Below are experts of layer 4 (counted from 0) of a mixture-of-experts language model. Rows are named router (the router's row for the expert), gate (a neuron's input weights, with its number), up (a neuron's input weights, with its number), down (a neuron's output weights, with its number) and show model dimensions 0-47. Each number is 500 + 25 x the weight over its row's rms, rounded and kept within 0 to 999. Numbers have three digits each.
After each expert's rows: "comes before" lists some tokens at least twice as common just after its tokens as in all text; "mostly gets" lists some tokens that are sent to it at least half of the time. This comes from a sample of Wikipedia text that the model never trained on. Tokens count by the router's weight.

# expert 16
router:498490506486468524493534440535534486503507467483535475495529490446486503531497502510494485498489516526490491469526477491494464525511486543500496
gate8:532518498487520506484521455509509477518466526458551506489507483492486521537507554533538483544471535537485537526521506496476534523549466481511503
up8:517511503502497476541509516503522482471525512506492515520518544520499480472511483458512530460498467492450444535497497495501485501472529548512472
down8:495524516495471523529540549557497417529501501496489496519507484534483495527482515477496503524507473450514505508496495496492471490485515508511478
comes before: " ", "|", " —", " +", " −", " %"
mostly gets: " =", " |", ";", " or", " /", "%;"

# expert 28
router:493514516499482500437509503512503499485529519506539530485490514507462558517472479538471511503501500448483470496514526494525488514497491528489534
gate8:523479526493538538451457546543505525511509492476489508524520481500485537520468530532501492507534498531538513569525472506485494498484454548533519
up8:487473527512511495435529528531497538488471495515478497516518455480516515488498514492504516484463513496514501530526496494482488487466462477520470
down8:441508509517496490490483488439524495529501471541477529513528493493488499563495489526466473487524498465528480446480482518459508491499526489521493
comes before: "0", " |", "5", "8", "1", "7"
mostly gets: "0", "9", "8", "7", "5", "6"

# expert 10
router:541519506489475500482496531518542534502463490486490479496526534449473528504476462491518474461492474516526504457505541488482492495494480500533529
gate5:482463516499449491484500506465463520552479538506498506486517447494482536524506494494572532463486487511489464467521482502488549501454451480486469
up5:492429496466536513457473494476505500514477551507494505507532452506527481518493554493539474515486474519486547497548501505493517475514473504507495
down5:495474461505558452559542472508532487471529487492521493502520525514513529586510482490469470515498475486497508485476504540524513503458498519516446
comes before: ",", "\n", " (", " and", ".\n\n", " in"
mostly gets: " States", " Cup", "ville", " Academy", " Championship", " Association"

# expert 9
router:470514526505538489507537493502482507487507491499512495520532471477499550512480502466500511467491486477478539531480439510516533509499485476520555
gate10:503507509495504483485512480538507493517533435516530492495506485489510566474494490525493540515545543533454489499517536514542474479449506462486510
up10:499515487483503521495513521544518527511534499547522498530498465512527512461458506483466511487541500484500511494478513466485448446453471510482506
down10:502480455469469530502474490540457526511526533481471498504509525454485505519508510497478544496493487512525448506511447439482517484500510506480490
comes before: "1", "2", "3", "4", "5", "age"
mostly gets: "′", "(", " \"", " (", " '", "^{"

# expert 17
router:502534541552459505520467512530548561458496552496509491497514514474499564505473508503535503540497518473510493476527530492510504491515464483529476
gate5:497522484500542505487471551512468513524529482521509512526477475500497495502488509518497500537495483474529466468525533523532478495478463521511514
up5:452535448489500486496472475494510499493560499482501470491481495500532504504461515526485472531473498493532484472528494535497493504476467473479525
down5:481526497469525483540451491515519460485488504494468486507483476491490511534478509559487500478501456542518477462513520534533510524505518458472498
comes before: ",", " (", "\n", "'s", " =\n\n", " was"
mostly gets: "ina", "ley", "ton", "ana", "ani", "ville"

# expert 2
router:509493514536475526439492449540517510473490496512503505523500495490449520520507506516521514447491464477493502475479528491495521519507493494493541
gate18:489454503477451478510493481547512519506516467510499545457497489440489490478510484446552486523480488489518557523520487534498487497502507502523477
up18:457518515509515539526450507534523461515528498513521459442465510469527473515492520469487507494470497504514529512520492431491494492485513529514509
down18:489520486483487472494520498498479483525514566509490525515507478547501526524478507467540520507506524505547500498493516519515560529494479524493488
comes before: " |", ".", "0", "–", " |\n", "%"
mostly gets: " two", " km", "′", " three", "%", " four"

# expert 30
router:500501513495483488493514494519521506509455521529484507513482496545478514504495503491553465488473457463508486525545533489479488529472494495512539
gate8:462539412506527530492501548492508515531482521515522463530501484522565482488521509480479472537519509493498499477478491456509510497500485521465504
up8:525470518540467500504526463483506489572494466516523529555503513540500502488522473455515468526446519495513500520483488499475512457525532504489508
down8:530493543472523500552489499496513486483542481490468525463479502488486522492465509548540509485490472507494501483521512520509488522477484493477463
comes before: " of", ",", " in", ".", " and", ".\n\n"
mostly gets: " time", " team", " film", " year", " season", " game"

# expert 20
router:508525454535532509501523495516481519504479522516509510477507489539507467492511505446495482475512512489496549510477527490484539555523500513520531
gate5:491499539482472511547490519498489498522519513516478542476494525555508512515451470474481511477526527511502476487514516483510505475505461528504485
up5:498476524465498470521503513462492487518519487473503558488500496549519534508466510476467498498535466493499454497483495470495549484502500502501503
down5:540495439509516529448489518534492516525538497489550506483474436488426499524498487493455500487435511483515550479489510498510493535476516500493569
comes before: "-", " The", "==", " and", "The", " he"
mostly gets: "),", ".\n\n", ",", ".\n", "\",", "',"

# expert 7
router:518505514513490558465499505481538513521501522530529485484500470502478493508508485491491470477526504415505467479512489501543525493466488495486529
gate13:527522507501458513491509505519488491553509521525488507530481487493423499507513496522469497523522503517490486443504489520505502523502519515544484
up13:525468515540423517509516472501458498509472525508473504534489501492522513501487549519491479454510500513518493485508526526516519516464470502515498
down13:536516512512539508460454502503470531509549495497513491486505456501473479508516500520503561488514517482479468496483446512504510509476509509498492
comes before: " ", "–", "),", "born", " —", " –"
mostly gets: "born", " |", " born", "–present", " Nominated", " =\n\n"

# expert 18
router:486565454511488511481516509511514495512502517519501456506509534491499493462472494489501488479474481532516474472550523516446491497489506474522503
gate5:505476477483494513502526456487498511495522473515471534499506512506547513524489518494532508508477516483526484513547513511488540472480500489483489
up5:515439514459509523449535508508488520480492534565478479514523528494489542510538490537489491504486495517486459483506510491478468472493505515515486
down5:498485552510479485484478491530487556482476503521544476526510525432450468481467445494506478527502532538526502500473556491525470502489520537497507
comes before: " in", " a", " to", " of", " on", " be"
mostly gets: " had", " has", " have", " would", " can", "°N"